Below are experts of layer 5 (counted from 0) of a mixture-of-experts language model. Rows are named router (the router's row for the expert), up (a neuron's input weights, with its number), down (a neuron's output weights, with its number) and show model dimensions 0-95. Each number is 128 + 24 x the weight over its row's rms, rounded and kept within 0 to 255. Numbers have three digits each.
Before each expert's rows: "comes after" lists some tokens at least twice as common just before its tokens as in all text; "gets" lists some tokens that make up at least twice as much of what it gets as of all text. This comes from a sample of Wikipedia text that the model never trained on. Tokens count by the router's weight.

# expert 1
comes after: "1", " ", "0", "9", "3", "4"
gets: ",", "9", "2", "0", "1", "8"
router:118117145117133146130134112131145162135113147156044183126108089133135117067083168104150110125156124145117140144117121126139163164093119112142143156129179111136135121115152089125175124100086154117163151124089114102116109106118137199143164153150120093102115109111160094142112141111128105109
up7:127104122118134075108142106097136111091130167158137137130182146116095133112076136138123109152139097111123098139162144160185128164144125173122136153063134074160101099139140125093111098088096139136138095103126140156115096109133128139124165147136166137159123124085134147162115110195116146142
down7:122134127134162089106143158095142120108089146175114139085135101155143145163148139160148136162120155072152192113113132160127110139133104140095181176157126124114130124142136248117130136143148103112121124105101176133129128128126118130163162140152183124176153136120132143138128153131142155171
up8:146117094149148120149130125130176150143136115128097153150160146150115146137128140121169122108156160123137118155120125090117145147139109158108120118061158147115117105158153125162074128111129113157137139091147106113134177122084095140078140093142148125131152124136122108127127114113131122146
down8:121067133171154158151157136122120099169166172149165097146126121145137092101161106080148065113103149096141138161131138123088184179105118153123142160113134142134127116116110107089105107153116141131157096164145188112100130156105141142102132107138118152136117146124141157116120147158182129112
up9:156147180078156116107157174126140152152151158148106142167162124139118107128100124101113179137081100124139147141117135140121116149121120142153118128122149091150103120116104127138134125128120151144147099141167130079154128124112124163110119127104107121106131080150102142126075164140105166132
down9:153110143120147141154124144102082129076159181098128135162138136121116129144138129108151113112096101136111125162134136131136147115146136126121133143123133095159140118112135209111139139106110147083188176137112150114132111143142142079099113145145118169123125106139132114141128109117111143136
up10:122163126121140100110118163145172115141128086154139108097124092129137126094140188143085091122131087159135164161103140156182112136139102146152136161119087112107101151117150111116147156131137120100147114155168111147116124156104127136141144158126114125140081141137116118113164119150117098154
down10:125086131134100135127154122146119101126109144080136095108178150106094132143132136110134100142123147133135113151093122105127147145102129119162123110096069147138079144123115062143086131110134120128163123143142145157106137153128144142144129126112129085129128117170158174107170129121092086171
up11:139121125111125132099121107116114134128138136132109133171129112125109189132173141138141117103150125138102127118083147095198146108129166109102147077109142094149113141116120123159107141129112082151105137090124129114145112122082158120164113131156096120135075107120145089127129149139102190134
down11:119141110133141112141099107138116147105124130155158129122121128135141161160134101144120123139163123133089078107061074148144160117104142121135120130144129120122126140117089179131111144149143158168121116181123082196152105129154110130147138158104074151121157144147119133125116095130157105113
up12:112161146093108117124121107121098134147126129117115150145101095127156149121107097152143139105158117170128092163142123141110104142119137098148124150138132130147105096124157121154159112134086162130114110203097127116094089084126123140179116122124098121093099118115123077123115141095121099164
down12:101122145117106115115149107112179133143101126111145088123106136128139128125174132115069145133084115130116128132129186153116121131120098075145108093110134135142106140142115158136193084144171102158090124124096169130101157131138088120135100078119165118146077145118126155164109135095164107140
up13:114105168071143085134154094168112090145132160116140102161115099137146138129149188157136121144101120131116112124114111103120103129084125144124160157092156174145148134109157119136118158150088129162151112143125130152096122150067154099135119177126171108110110129093114101167098106133119156154
down13:101073103146135105158116110139173142122153142146196125117121104115119131134170162144106172119122157150127131139143148137112131118155132119113121158126139104060122104103072131121160149136117110111125106114124094137116130132071154136118093118146125146074130144135128123143118119089168117141
up14:152119123126144117116148129122109121157153143111101132108161073129125139127121096122130153107191135129091125160135191134130122139184154127129116118130119138136112176128145119098122151094127126129085123149117142125156118113071137103136168110142116114129109087123115126140101135196122168155
down14:116124140132112163115120117110140106090095121091112144165140099178094148124155140146133131131126164083124120139088090186128187086111116147091114140148136117108134116109098223106125155094113113138154113138132156096095123065145134120106130084151107098147078099126126095119146165135128133114
up15:103125142124142121103141081120122144131089117096119185177119124148123137136112110176118117138151092174152158151102149100188149157115078134160130160124167108131157092126125118136127163121116135083130176131097126088117124168085123137091148146151090127156119138121128124096149118085123125140
down15:121115129152117131140080123130082134110162098136151107092084115142102148082139106128142158130154121126116135087098129126071147173126125138140127154108111153141162146157173114124109065226123116154119129173113123137111161130170122107106117140130106159108106119140148152109140159074126095125
up16:116197154116100136120158113144145141118106081143111102131166129107139111101075158094142155116165138113104124150106138076110108135134121082130108128130143164146150108106105121143150077105142121190139151102137105161095168165114079170105127127107115112145138116126136104123124135099108144107
down16:104169078141125162115153144164127140136112090112075109105135138113147160128078161127119113191135153095155137114123146119139100115115109080094111122157145126124168069130121142114145120119127128114107110112163133144125117150113120154104107146168142153144133154143124161123110137124159077120
up17:143133189141112125175128157144069130138122095106109185141102101139176133116106130148126082096120139127123118135107090121149105156069139106138150155146137103156168081178138118151151177113108119094111127100095109133127092128135154149121172128111101105123105094145133087175131086094094108125
down17:136135108145138128132145116118111172131098110132099123153058111147117118102089146123160139164103131111137126111101087162138107144135071136167132121116113130131132109136091195160103117112124159115098132115147167174125106129152123148132119132116125120149122090094082136095152181133117129147
up18:181141102120114120134168143124122077144111119145113138126124135141110151116117148127088104131147126159096109141135157145108145140150163149124137094097113188118138107122102115117108101149087105109152128131168103069124120124117104100137102137137116143149111089154134135157080153111127105132
down18:123172126137107154137119153114103136128154098160115089133100121144133121112132123093128147111153114123104159099128144149133121128128157092132150142193196088080130148160128124135140163176158134155124097154119136135104125138163119080134118129134140124117109143157136164135122138127104107143
up19:144161126145151097132120159133146115171140157077140116124117132180122111121137122126122149113107148155146121143087130151132117171127131146164121125115134116093088109105121116115151132103097119113115091085127128150134128097104132132098183126160109110125096179167102152109140140150112117129
down19:164142163116141142136113121089092133153100081145131119157119137142143161094141102125120099133145141175112109127112175116095109156171142118153175110137121123116124177147131170151139122090142125121096139130185160120104153101127129148140100126127167146078079121164136111120115106143153087136
up20:174173118099139127133118175125154149075116171145090151134130127105121111110135090109148133111103098147104084127141134159099121148122147144158126111132179144118118157120137124143153064123089114130151099171123138066092135089103151097091092131125145119145141111110154131114077127099130168163
down20:104101170071078121116124113105171151121143129134069140160151129166127099119135163122109111130103109105124124110146102144115112132126115081104117159168119174161128102105119219057113121135135102125090113175134166135098129120144156107109097137152103157122120104105132168106103111110146110118
up21:149142145141115151162105075160121135145111110116110146128146133128116155120107104123156143117148123085109111138187126091148103155099130112162119164130108140131178116125139120102109124110147147115101133117147122084157124153081126169161145134156120127139141140126133152124168129132110103137
down21:150106148133135163098145143105134171132100130132130124116123149113121120123173091105150151166134082148156097131127093132122122118151108142124143119119160114084156100101122139080131118136148088095140136165134141113136098173116074151141106160126120161161184098132120165138141110124120093159
up22:125154144122102089085147119120167097095099118125098188120140128112117151144136128125107131101138078121120092134115137155176107140071106147094066148139123121108135165180145109139060182146114139146108115102151124136146153124120099151128126109134151075136108097157095145140139073161150134154
down22:104118129138169123124111149127092097124178141167083084128110177132174093127136119088159135107143113106090138089129138133118127147135116160056147164176151165073086114131142133119078123116123144136116141141166208134100153125115123112084123130149091109160103103161136133149177156135192144117
up23:135120136125136169135126114134135084117103143132094127155148152125091145093101153132137157130154127112100111136108142124098077149161123116156109144147110151127151148145158126156166167153126130146152141095133127111196119145102173157170100129140111115152152129117124112107121142093140111115
down23:082135118135118129117149126130118090093144133130120116125156132127151166113108141120128134136143112116144122157102086110148154117141123145149123121149067168118111114107103200164164153101096145086115144156119149113145149148138081114098108162141154152165115136132103102132114090136099160159
up24:081090137106139095073071132103175145146152114126121144117115139122146087111112139170167113129150125150141129133119130154147128143084087082144117165176124160139134120132158118131150144115104162133133161196084134130137147130084119129133172122123123098148108123138131140097111143112115115140
down24:098147140155111111143082129130130143124138132143126097110128115140131095094171155121148158160068114123136123132133110143088141159107106140174107078148164115124129102088149148114144139101165101109087094150114122127129103086105097164107150149137139110135130126169094140150115132137164130153
up25:126129122113172106144111144171118117081149151136100101107121094099094124130086142131122106160132104108142119164123125061087126133098177147127110115129112121128128124104097121137132100136089114137109153116089123096101146127132120133150142129140152106123159112125189111130120095125154163128
down25:122110129125141104178124139141126149142117152134128128113143101104130109122130092070149069133141139138130142118139096141128134145112132122136143183170142122100123069150113194100148108053097156142173120136121109165131149122106136096152134129138130187126099121062137144108136114123096124112
up26:122105113144124147123129143108166114137128128134085169106145081106132098133112142148105122124159124131136167145152144146138141117107159131105089125088130118107138177137190123167144098133123117141125077139134137133154103133131178132145135152144163103138131106094125147154112115094113133126
down26:133128158154095150092136113155124146077120157163087163116146139137106133113102172133088113138133169153155125102165117175140168098142117140085083136121095118120142129111133229140130144152097119129135117090134108161101115102164136092141167109155120136144112122120124090150145160148116119107
up27:139148148150129105173126148165107104151160124115118176136126120163132096119104111190147133114142135215177110105104087133114130146116163120169104114164125129199136159139121116150138116101124130134121158156098081096131117124124126149107092131140090130127139117159125120134158120150134126164
down27:123142098125122107144122081158127127132152121135135158107131107130150150123091156111132140107151143169130104135138175114148133119150124138124128109161114079126160154177157163121158149132164140140119125148126151189098113111135119100082094138150112133129128139166141125123117144088098137146
up28:142116130122109106120121165133160078128092140113135112147127135126138139112134142134133149110124115173148148139124152076165115150112125097143108108185127109130140137088128113113156143131103134109111104154133133151116118120094116150106088103088103146121150141104104163172079154098118166106
down28:124110099129131094132110112133137127121121153128108149148119140178099097102091146137128173147146112134131114140128131157122154128097103112101101124126143107127176154128104220113121102150130119070048128157140131139080123103074111160111131085146122132114161090137130145134115115130134134128
up29:115103133095132093097125112142105121071140139109133148076124124145150140121110143150117159099179099118167119131107131129133122117160126121128078106146098117158123063147134123168116129128109159139111106116094084086156115157119143152119113113105158115128183151097141108142145115155116097158
down29:125133100108154148125100144155117140114129148149091119076136131139143150141192100127172110112153135093109138127098104124146118137121124123088128116165133115150168095131115155173079148122128113131113142135120105156140161156153118128144092095137118152119116141115124154108099134083141113099
up30:104116108127116079127171139144177142132092149154117165137148138075136131127104147118151158133107107090143104096139150133118130174129159155132118115129147146140136112097123119078118151113120145135153093105144138128126111131080096159132134129158190126117137147148122103159092156102102150137
down30:084110124124116123161122156137138110102111137129148117108131143156113142128111171132160130152102126069124189068125127177115106113123142136133136124141133107140121178130114221110117141146120148120131138146114128128103159121102124137141144115130117158138106161110094111125126184088151116131
up31:102150125098119160106155110120155150121115120088098138162133116143137179099123096125152133139133167120127126149109201074181124145073130106095115121176142186124114142142161124158141140122110109152098111113100112105137148088155157148156125103180120133143123170137147095143134073097077120110
down31:125137098130135120101159107150100135136127130075080088095196125092106130105137081123132123152132124117126138148122084128149137163158144110164151119138061143122109157124123169126116130145118138147126120123114119098118149134132138126168096083131106118057127137133146096113104119084137113117
up32:139134148128135136160130139100096099117120138165126078124151102143113106139089126167117153121129114100120136104164141136128086158138112120173125103145110100171103145147128123143112085109159122138144179080142106126140101148099124153172129157142176102126122137129124137130129120193124119111
down32:114139147143115090114155137098169151157164144103135105078146132103162121082113124094146126127146158087133132158149151174118110098123109116136094116133121105160126092142107127118103116152100115176122121132113138145087139090141145123142110169118127170128129100112143121117113141152088121133
up33:128133089106123121152116129113113149101137100123103120095104087109163094120127128154112121128146111119163101174084099144119098119196136124118128119104187153122106103148177123168132137148076120105166135105131102111118117123135141110165171142117080144113150148155131090094124113134132096121
down33:119059129157140154110104120168133093141104137158123126128115130141118101104083118120103143099083106174100106090108118151160112147092140090082133140141091118148167146106145105031105150153154142155147082123116155145130100116132132120075110131166098091121136132151119093122150146152143157131
up34:148118138154095094147128087140157098111145148171124153125130106115108117117107112130135147160127092129121130130122137085131097090116109152119128115119078147107090116148136127151133108136079120117118145111069113140123154118171140105137119138072141108138151080116140119136124118153111090124
down34:116138112149104118123150112120143113163104114114138173103148131127116151153160101139099096117128168137125136115116131121106123125149141125109144161097132136099107134099117155115112094124103147133097104099132124111161144128108115112168131104136115118152101135172108118155130136104086209137
up35:126138154124081111110128171126175118165141130089136114107142047137137137124101130108116131120154122154140148135137140081139148134090097099134147103174123120169145095088108119127152134108115102134135098144110123152144078100151140153132132133113116097101127147097081154128082148130073114100
down35:073097122138100128136115102126153141117118148137140077196124164138114145119113134133181139159105098111136125117140143149160109117123129091142140096132190159141151119087156147118163101136135130128103110128118108164109097128134133122138137129147085199108144114130131129162118152138114128134
up36:109118130123109088128145108105117143132131113171120150130120128123145181111144127153126080122095123116116093141126163116128146133169122122183140144108167146095189133141137113159137134122148132114172158091105119136104126134133111125179125177136121102162118136098152077161125143106105127101
down36:134166107125147107177105107121145123121150135155121126092146103072118105114179106107165149152124146138099081106126127135132129133175129163138147133128098139096126127093065128138139092086123133165110133133132173142158167114136124155082133096116160211139116128128116158096119120119139105105
up37:139148135107117101098126118110140144123085133131092099110118067141155120138178138118148113135135127186132112164152074104114083132082132105120129117128128193164147134138138116130148135108122111131129157182074102136138117103130128130166123095137125065125096077107135143122096146131098098166
down37:135098136105087088155134135133145159079123096107144126176129126149087119110114109110151135142101110150109163168164048148130146153072168169140156119130140137145143166109111103156156133164109131157133141134138162117112096146125090128132100094073143104143105107105131126138152123088137171119
up38:114108072093158127148122111130135122153084119125076158109142120133116159128100132136121158169158113100100129125137132079134139136122110136113118101115117110141153096130135125150144127123107140127118073141143131111104116141088107177122141128088146109151069092130108117103132143221165116147
down38:129111139149113110177087124101127153105138127173110125117152105080115129118104124070114126148145148137142147062167132116106118124097124166151128154117112103126123131146135150110152202170106184157129110134131138124141134134151126130149113126153123134124087125111165101146093079120114139132
up39:123121116138135150116113125134118138134137108113108114125141111097114127112136126212105076152153058117116129085140138118122104148113102124129143115130166123139153115127144128164135106109110115134130164103075138127161160107116153099119156115145119114113157136097158094129153116115149130129
down39:134157122121114165165123114127160141101123112132140123120165107072129127102173118113159082110106081137147149144100124110136135111146143096143098117105093149144127101138093126121131138151142126116115115099161170126124133184118113074150127133132149120112109147160103108179133138140124111133
up40:118135131146115138143138106120171112136120102149117111160119146140110107135110120122085119114112108123140126056128138145083105142140123144159108084138125105137121140117103123117130101146156153107159116064171123144152137110095095084155107086121065126104134128146146135092110129114137109128
down40:108111109102153131120125122120154098134104157110158106122133124159155161136132105143100140114127128113108123142148138100124140105132178146066122123106136111141138153169112197190127110167133113119108101113112115136096136135136111124134101152116100134121110128116121121141163087140102151121
up41:176113105079097141140154092123116132110084152172102160120121135122134095111113129127084141101150116144117092166149141123118092167123102114135113156161119134074127149141140128125150117115159113155108170135110132120147142167121121097107144130139167109149138089138138175133088123141138172131
down41:103136151160116119126133186089150112134089166126152120119100123106077162186139127184117104120128130166119125084135129135172184165142133119105175152116129142133152183101145193124137140136122114145137141138125062154098116132082185096153129120152102133124115143121150136138124135120176108155
up42:140112139160136129132122115112117167108109095139078115166143128080140172125120166118151106138143107159140113109090142118163104093143133100151120125156160138101134089159113126120148104121189124112131122089129094176134134145125133125165164150144101124099150160142144119104128091152056128097
down42:180172137169131107159154154115130141133129141132117129148181133095128128086165111109147168125093152138143102087119148086117132145083121138116120124133127103124155146142124163150108081102101138145100104105169159119162156083146128190124132108088138087138122120122127175116119117125142144157
up43:083129144134131167075123162107134088113142158157126111116138117150130127109118057179145120105135123166115105126130122081098131113139112138148148107136125115119118157156141116163120094092108191153124154149126059083082135110130102137152137097179125132123127153096123099128113140135136090140
down43:131133121150133116139147174136132093126084140115138151136128161116105093116149129126151086123134134134128102130138128153153120166149094149122183140108107122118125097118138166120120087095102138117156142173146144116122173126067151082123134155101132133164153168111110154127131131182136088163
up44:132125133104132119082157112120145126098151110091108152146114131127143077137157152179138110139179133117153143117149115149192166152150138089152127147136131117131118099104112122147129117110151142137097153156057130174142123145132137144130155149118119118103113137132074109169140097092107126105
down44:117169124101115079153124143141148142132148122114117099106168155121154136110175139146099150131133118138135115106129147143135149121165126070112136147148092170174189149128122071092136146128147106150138148107136101146185124150164113082131121107121157123135138139152127155089115161102137150152
up45:127165170115132138140110119160079089134163125189122127148123113131151103117101116103118110135129109132137106115115138156103063173135120129161107107112143125164109139125124113076134108119160135122151134082161123098102138116128141166160145149105118148104132113166179118112093150103157101178
down45:094075111142160103114124141118134126136171147113134105098170100123168157116112158164159057116122120100133120137092125153135116135138136103145100126161131146113122154098141153129124125130114102155127116157115096165144153154127147117130149108134117129165088111067121102173115143137149138117
up46:093153138119087153125136112152090117158097157106103110109120132123156128138111119182150105160112083167122137069150166094119139078134104129129139163106118103142150147138126113107161158149125109132151108118136103132155182105149146181143199141138095125137128127149141156131132122102158120108
down46:142155118125178100094137110107144157140122087118109134144116145133097127132134108141106136089104075130121100145125128169107117140144122139085087119161097143123087121104123152092133144169141101150114166084139089094114136172139114107134137185110109146137111142132128085147130175114161113106
up47:173137139120139117187138098112164111136090116168094122145149134076130138124114121084119165086086120159095074118137136127107127161115137120153097119141140102168166128125095118118109125120121147094118128125163122107133128187094082147104098086125132141160166094154135122157123150135104095119
down47:105077108140128136136123124147143115129131137119072160138106110113135133147127127105133122129138148117159144140202121187110183088106140088150151133118188153143121138116116221139127122155123059089131128112110148129114085146124151137113132139121114130133113129105138123105129138081112100137
up48:145152135124122117157125143127148152128095129126120112097136080162124120082084177126092120144126114162156133136162104097104118120123097129103117130125154118135176150114130113128091137150123118145142140160079100157167109124126117128172101131125110129108156071086107106091056142138107118133
down48:117103108119138151147133082131115118142143142115085061110142147081125110086165135125143113144150145123135115127117145125162122125118161079125103132207124136126147126128161100150131140159150139099115182140139091127135115114117115124148112120116122131119127126125117143105118108130134113111
up49:074084109102087109108148145130103147125183119107097152121123141134151153121142150171077138161116124130155129122115115093147139115115128142113146119135148142148071123131100123165134118147106104117118156143120109106094133124140120148122144165068137111099115102105074109196115115159145108161
down49:145126116122123147154111140099150143160104114154147103118072138204118157119169146074120149093193077123139158124101149130095111121123064121143099118161129182131135128117142148142167111127114147154145151117120117122149120120152086145097156110095136138124118134152123162100140134116151144131
up50:094098136129131083128131155147127152107118112093088087134126109127163133121109143115138087152135091122153106117132153062162107166094126145136117143161163138164112129122147124133141128140121167127140159144131103115142107091099135097105146136121120127086127192138132116120152107119145113112
down50:135155108104161160130101162149146099137135158134163138124118114099128113119101112152123102132110112109114102120128126104120109118113109149136129146182147115142101148127143167117128174115151105072126156161166169129139111137098117089133124158136118142130120117126122081167130142086160077151
up51:110149157135119143166101109108133123082107130160147127137121123133138109093119136188159130136109110161128094132115113144147142174104091152119125095127101128131145098150131121117120088132100153130156089111168113119157103135091113108129162144116124117108173105150141143132161156101097099129
down51:110169117136106116160139162144077160170149090122102114128112106137108135111122148121097137150110160155149119099144118109072126148148147134129089154139122121092161165130113115066176155170113138113145117121123115112065097157127163094085124133066159136138161161119150142124144140109142136068
up52:073146148069138131151149122141112164122113103141122128137160127118169132124107105114108130111137116174099137168119140126107157121157147139152111139079147103134155115144145121153136070143134119135141136077131121099120158151074115139112114155102107107145129121103108179105129136159108120135
down52:104104136121121132122162113149082139125114106124109134154175125141123109120104107101135126106150121153154126149159143138106118116133134135135117124116111150142117108077097253135126106096098113134135130147133194116068095152136088089102127148147067144121122130130152136118145114132133104181
up53:120120135117130140128100204136129152116102124133107135145137121134111121125114148147110152099105165154121101111143145128144141140067108143158133117096117097138086142090149119191170111149116118091152103143135139146108124120089185116124106122074105124124114122149148099123151122127135141111
down53:148096162147116158102132123100157135163119149152134150136149135151121126127129122119141175127154142124120142144137074125128163093109088145134139096123092174134117151124149195141109063162106097115161113124132161116128118120190133167157084102131112175124117102072150147134174113124124128107
up54:143106098152112135119116155126114099144158108129142135104139109123138171108086135167169134126098133182127141175112126132151114121128108132147144153143150118140131121138118124169117127096136148154126163119118109122139131146080152141148144098118092075111099094125118100176089132181093118144
down54:109136125156114129103171122104154127143104093163145164107146143145147130109122121131121144143149119116142096133155097120128142093147113113143160133129125083091132137114138132091146118117158152109108122152130151106066114159102113141114148164128121087100091164129121152129098148144155150099
up55:083102099081108135087106116121160096167115120117129146144147077126172060119074123118133176145171122153138125169110126095175146128135121117137153099113105140116135144178133125129138138104162178153147115131102120151124081147110138109186161137186109109157137122105072138135156123120109151109
down55:113055125176164135128102127150106097125124127127156101135155099155127098120128108132142114123138142154125112101127171102128116119129158138207119163136119116143149107111147124093107137099072134113160106153124160139142126159145139117128101105103124176116147152113131122087102147167153158118
up56:097131134121153128096131173131155125133096090088137154097143125093137148128123119149172131108146121093071101113116148115132173140147140116153116116138108099142121104119118126104124123106117124140117131115101104136163164120131108124136156165122200132094083158115170090099105123162103127152
down56:089137141148118132135111150101090145163107131103137169138120128140120163104117135122114130125130132087110155154114106120122162076115123085129131087095113134123170123129147253146147094164136100067116120121130128137129116145119146163141100130112111211152156151079134156095125117133132152115
up57:124099165165156165149151144127119106115118121120118183111114141148180134093103109144116107165144121135127108130162124108119070151133134151145116161166142154089121088093137131131114114138113130114090157165085126125143086102138118150109103113107131128109116124110112099134126096104118161110
down57:099168118104139105132129106124150128163155132150177080132148103073074111117140124123128144081121169140125107137127133109152136162147128139126134094099127101158126141187130164149132134133105127124154103132143120138112164154083125094140157131141148133127127137140139155152115122170109110157
up58:144147099139127149113114134119101103130108109161114113093136142153112142101123106132159133122107134097105152135129134132097143121119129094142137147112102159146120118109137108116137118116130159160156137121117100057076164105093085129102099196103152087120105128085092147113157151097124097151
down58:170138112113132100124116132177107120134117132116104140153145142099120160149117111121133105104157127103131153127173143148107105143085100114141139125122121162141100105079105055081113120112131112099158108131135168101075148115125120114112121105123133088139121171128140170124125147108131129131
up59:205143135172132158098149165099142119140105106120121153112106098115118119110116149142122110155126108122132109087107111131145133136134135138133141126110144133111102145122141120126142141161101117134103104125068107128117161120118130120093118134090110120098122123114109123125133097147098131153
down59:108100105161138170151124104135104140141136131168130134141040121171127082097160104125110090088065133115142153136111136126128093103129110119097176139164150066144129108106124210092125113126133127115138085141176137104125115122129132138127107159170111151113122146141105123127168126095134114116
up60:151124129143104118141119127128147178077085142136133123174143135094140134108138124112117150092179140120135118128181107116084063136105157093110102132161125133118156097158120123109131144112133151159101111180112124141143117089124132164103128112133137076156133122118122133108121149180137104126
down60:065114127144177145151157142088127117165127104112150124124163123100154111115122163088113179142158132114126145147143087138132109133106153103126120122135164108112159114137160157102137138160081138141143179114145105140161116129148095160130148135107125139115145162117129096100150152140124071147
up61:118127177120103121080100156135157094094102156148120197138149098126122158118139111130136168140150121131139114116142129138159135127121091118151127116144109145172116130107127128141150134103177119124102133096136118111153105130116119161128113137129152139123144136137078155105136178141148107158
down61:120205142142142181109121173122099151123150135092168121117158076118121102155155157135117103112144098138122107155115156136080115114122155160151102112079147139130156097134157097129120113093125119137149118103145130131162115119134116112113154097088132092113135104106134101129105098157097124148
up62:108143109116131104154172083122144159146124125089120096125148132151083083138126154157116102138168105079129138161120137124087155150117107105170125106135171101140139101127144116179140120135114127125106131142111108131108138159132151119121174124139144118099152111114132151154079113154138156093
down62:098117113124144134138104166095153109168124148135156124138113128141125127135146124114141084093130139143100136104132149114101086152147069096088151148118114136093114077141160120124144150068156118109155081161125091125147121100196164129127152129114127185107127156124121130100112111070176128150
up63:111143084125128124171128102146115138099136140111080137072130115115130141123162119124129127131170106115089123119153134141115147130096155130193102143141142152110130149158136120158151133150147144122187105141088110145104125134173146162141150123148147111151123129122147094144134108162134120145
down63:141159142123136107145132126090117166149082127074113143088155136149142167086084083151099131158133065138102101141145139152132114094175128144123093122166109144102136149144125084124133161123117123141174123124118124169106105167126143096099137120131067093127107152159144113116113148126120130096
up64:147147135124149132140114079112091092114104128169115160136144147122113116106092151093148146132163137100132096130125103127144161109160138102175127093159103169096118099140161115108141140118168128124151164092160102117168132151116154185104129127118154136118146139132123150113132137109106097110
down64:114127134112106086142114127129132103133113194132150107074130109097154120109123107114151146080152118130105123177098104108170115129162114124103143093110122139119077122116108140133111158119080117118119099101140176146171110115123114128174156187141155154164153159109117152151114102127140123159
up65:119175114126155153125137134139100083142123142093106130097146108138149127097164141115133118141131137170141102115140141161112130196126106128144113106109117090130087160151123122121160126104109152110137140105074127141098144107135123154125109130143117133114117084138092184112149106173160183122
down65:127125116148127127141158155085094071185118120102142117159121133157152107091165167085137110173129131148139142139127119168120102122127117169157104131132122133139152113097094093129116123138111157110165106128092125107105130133144106130132112114117158160123116140144151101128134118109132076139
up66:160118105097140114126089111156100147143090115163120140097124097124143139136098109090108158120112112105129131131122121139119104119159126141168108083065147086180114142096140116159131133118119089143154094109177113091140169137054144147128129155075146114137118144115105172151131146118132092144
down66:101134124098109183169094117155114112105157088136122144129128128157108126105120092088093134143085152166164118160131105157062141113112073157128101131137116135110116149105126157111141126148129109120111136136134154076169157120122104111146088160081142186089137124152139142115125104120137137084
up67:185152137096143163125151175156125130107147141124092136118185141109104145116149137108127134125180153124164106125140126111162158159128105159113105173166140111084146088157150126126164151089140119152158132103150146154115145149163173130119139174133171091100118102121144116160075135119121142132
down67:139070099111123164131110108108162109112143139179093114129137106129110119140107161129170112141104162126148141107143103128084148140143095166092144133131119107128141175119154204140150142148128112127130162100138136144129117125132155120119149146148120105091108131119133163126139112119152138152
up68:125124142126142151129106139109135107153093069109136124122116106125125142137070105129145125134140105132131123086132106109115140166128113119180133116129136109137156184109150115071115171126069108112147116161123123172130139110137117136113154118123123107090112134101129091127113078137115109122
down68:122130107151090117154119154186063109136128169126126108111094113131106133112131120084145132139131110146125166116103153116089096106148099179135122128139107166116148109096105145117145109162067095146127150142150158123118118159150089122086103140138135124124128162139106122143113101141168082167
up69:098124119168114127134125173111130121082106115119126101102146108115134128106160101129161142091150149118097132093106176114150159137111189106138121169115153134103100150108127120162145129113120097140096129097123136150120114136157156141160179133117109103149119114125113129142127108124071172106
down69:124103151162113130135129155123140143148113137139118164132151089080142104116159126117124122117133119123103120145142103138101159143139159101172111119092112141116133119127119180152097107141174139081172106093089146159180140100154145124160092102140107139114064161099140139095113146122134110134
up70:158138149145073080188125110126101105117082131125141098115130128127166105114087141117136132116111124152132106099155114119125093147157145089071136102108108160126172099145107114124125107114145114170135108069130124089155088174090124151083161148151109097134165168130130146120152140126113125137
down70:113110069155146079145134119160100117151105095111106111145131118121130132123137110077102114131098116105135194123143109140077110136129149100135113130133117123137110126142090155082161122172130097127141111130147182136174143116133152105134127149111106109133123142130118128166086149110091122136
up71:136127134138110111116120109139103165126098148112115144099130135132125159118128127184139088153135113144166120145156140128119131161102103118110125186136093135125079105176126121166096103094117127138131153133113117113113142123125130154117156116151113121076116142151105122127110078110101154131
down71:171117141121158157095117132165129129102129169117137146124130129141152117174114113091183170126122101145150133112171084117150128129099103134113162114105090127145121124136155141145163142132147114083138126134112126130103141130157110122148146146107145135163185133106083102111179127137170109121
up72:102125125135145125115171127179113136133148158165109166189124128091086115115148116124106100143134099153150106109126114122122087120131118099122125132118154126161136133148124115130126106099105145150126168154115126112126125146151121137147133134141102110084123129097157088115107158114121126179
down72:150126109173131147152141110106119109134117131102142118082124141130079128082145135113102094153072124132111114155076132135100136116124154146121141111105122111141106115084089101112134121089138102159116131134125159120104125184106125090136120079128172151079132153116129171164140086116097124136
up73:150135090110100116080115166150129157081102125093084168135138134144103100121172073159151109141138073151118106149146168115115123110081145124151107143138129133115120129132162121120125145098130130134086129165104130103104099115100134142147130137152140125109172106117168129122116111122120111127
down73:149158130137143142127110118119164144080108109134152103134147149112135131116090124157139109167110141144163139122129136134134087079090073098117167093134134112154177162144124153102143147131104105131107061144128097122132153123120123111163094100131161114138160154130162167108154122140163111088
up74:159112161163132191129150147134115114135111118129119131110123133125131131111106103105140167113144142119108108171081131087111194132119121150161082117118103095136151185148138127110088131100110128106157109119113148124141111148083152110161161127156105100140136161111116088156104095119117154135
down74:103094157115102143134110105109121109107124142149081164122147095161151112109127131149157131125110120114157148127097116153127112125100099163138147110129119136083101112118121227115134147156151142129134115118135131139119137126137118116135108108139147101125119116099103148057138160135128137060
up75:147143094111109108097093055157125103091120095142114125092108111125128101138090147108108119132136157190126123173158094137136144125085105178119101131134069142164144113133127125102129174185146160131143084137094095131153106126154112121138140121137110133133150148117135111118122158160151098133
down75:126140171120130090125173136112150128143164124102128121138094126116144136142125157154143079121111142087154144103153087111127144097165107109113147068124132105143089129114156140121151120135164157153111138164123113137120142174127139157147117151129130153149111152122099105106143157129168148128
up76:101109129130137119157133136139094113123119083162105165146133087149159102098085100115162121157135108133154164134110156130137109130108109083144136108123158141143128152154177124117118125095146132138103165146123113126108149170114129144188155099119162131161160127149139167127164133077148076140
down76:110134121113142167126117139111115133131137118112133085111135135092117156103099086127150124111173133161146083139122126124174109164150138162126103132107136141137093139139120142093081130111080141092119125143131200115123125122169143125142111150172144110144105091094109154150107056134123151077
up77:154161143157139132073089130161149103125080140100091144132136117088141125118146123147152128121131155148141112122118107104156139158121106120134112077082128113145145121135140125138145102098113127130134129109133120102134158103120164116163151114120142131126133119155171101099131157129151140114
down77:139143100141138127120096142087138155146126118140153127167121137141155146119144117190148114135147159125105106099123117133133129136139115151111069124164079120121117135126184157134122130158038111107149123117141087173151140127150150105123114143115094114139144121106168083144143107145119141130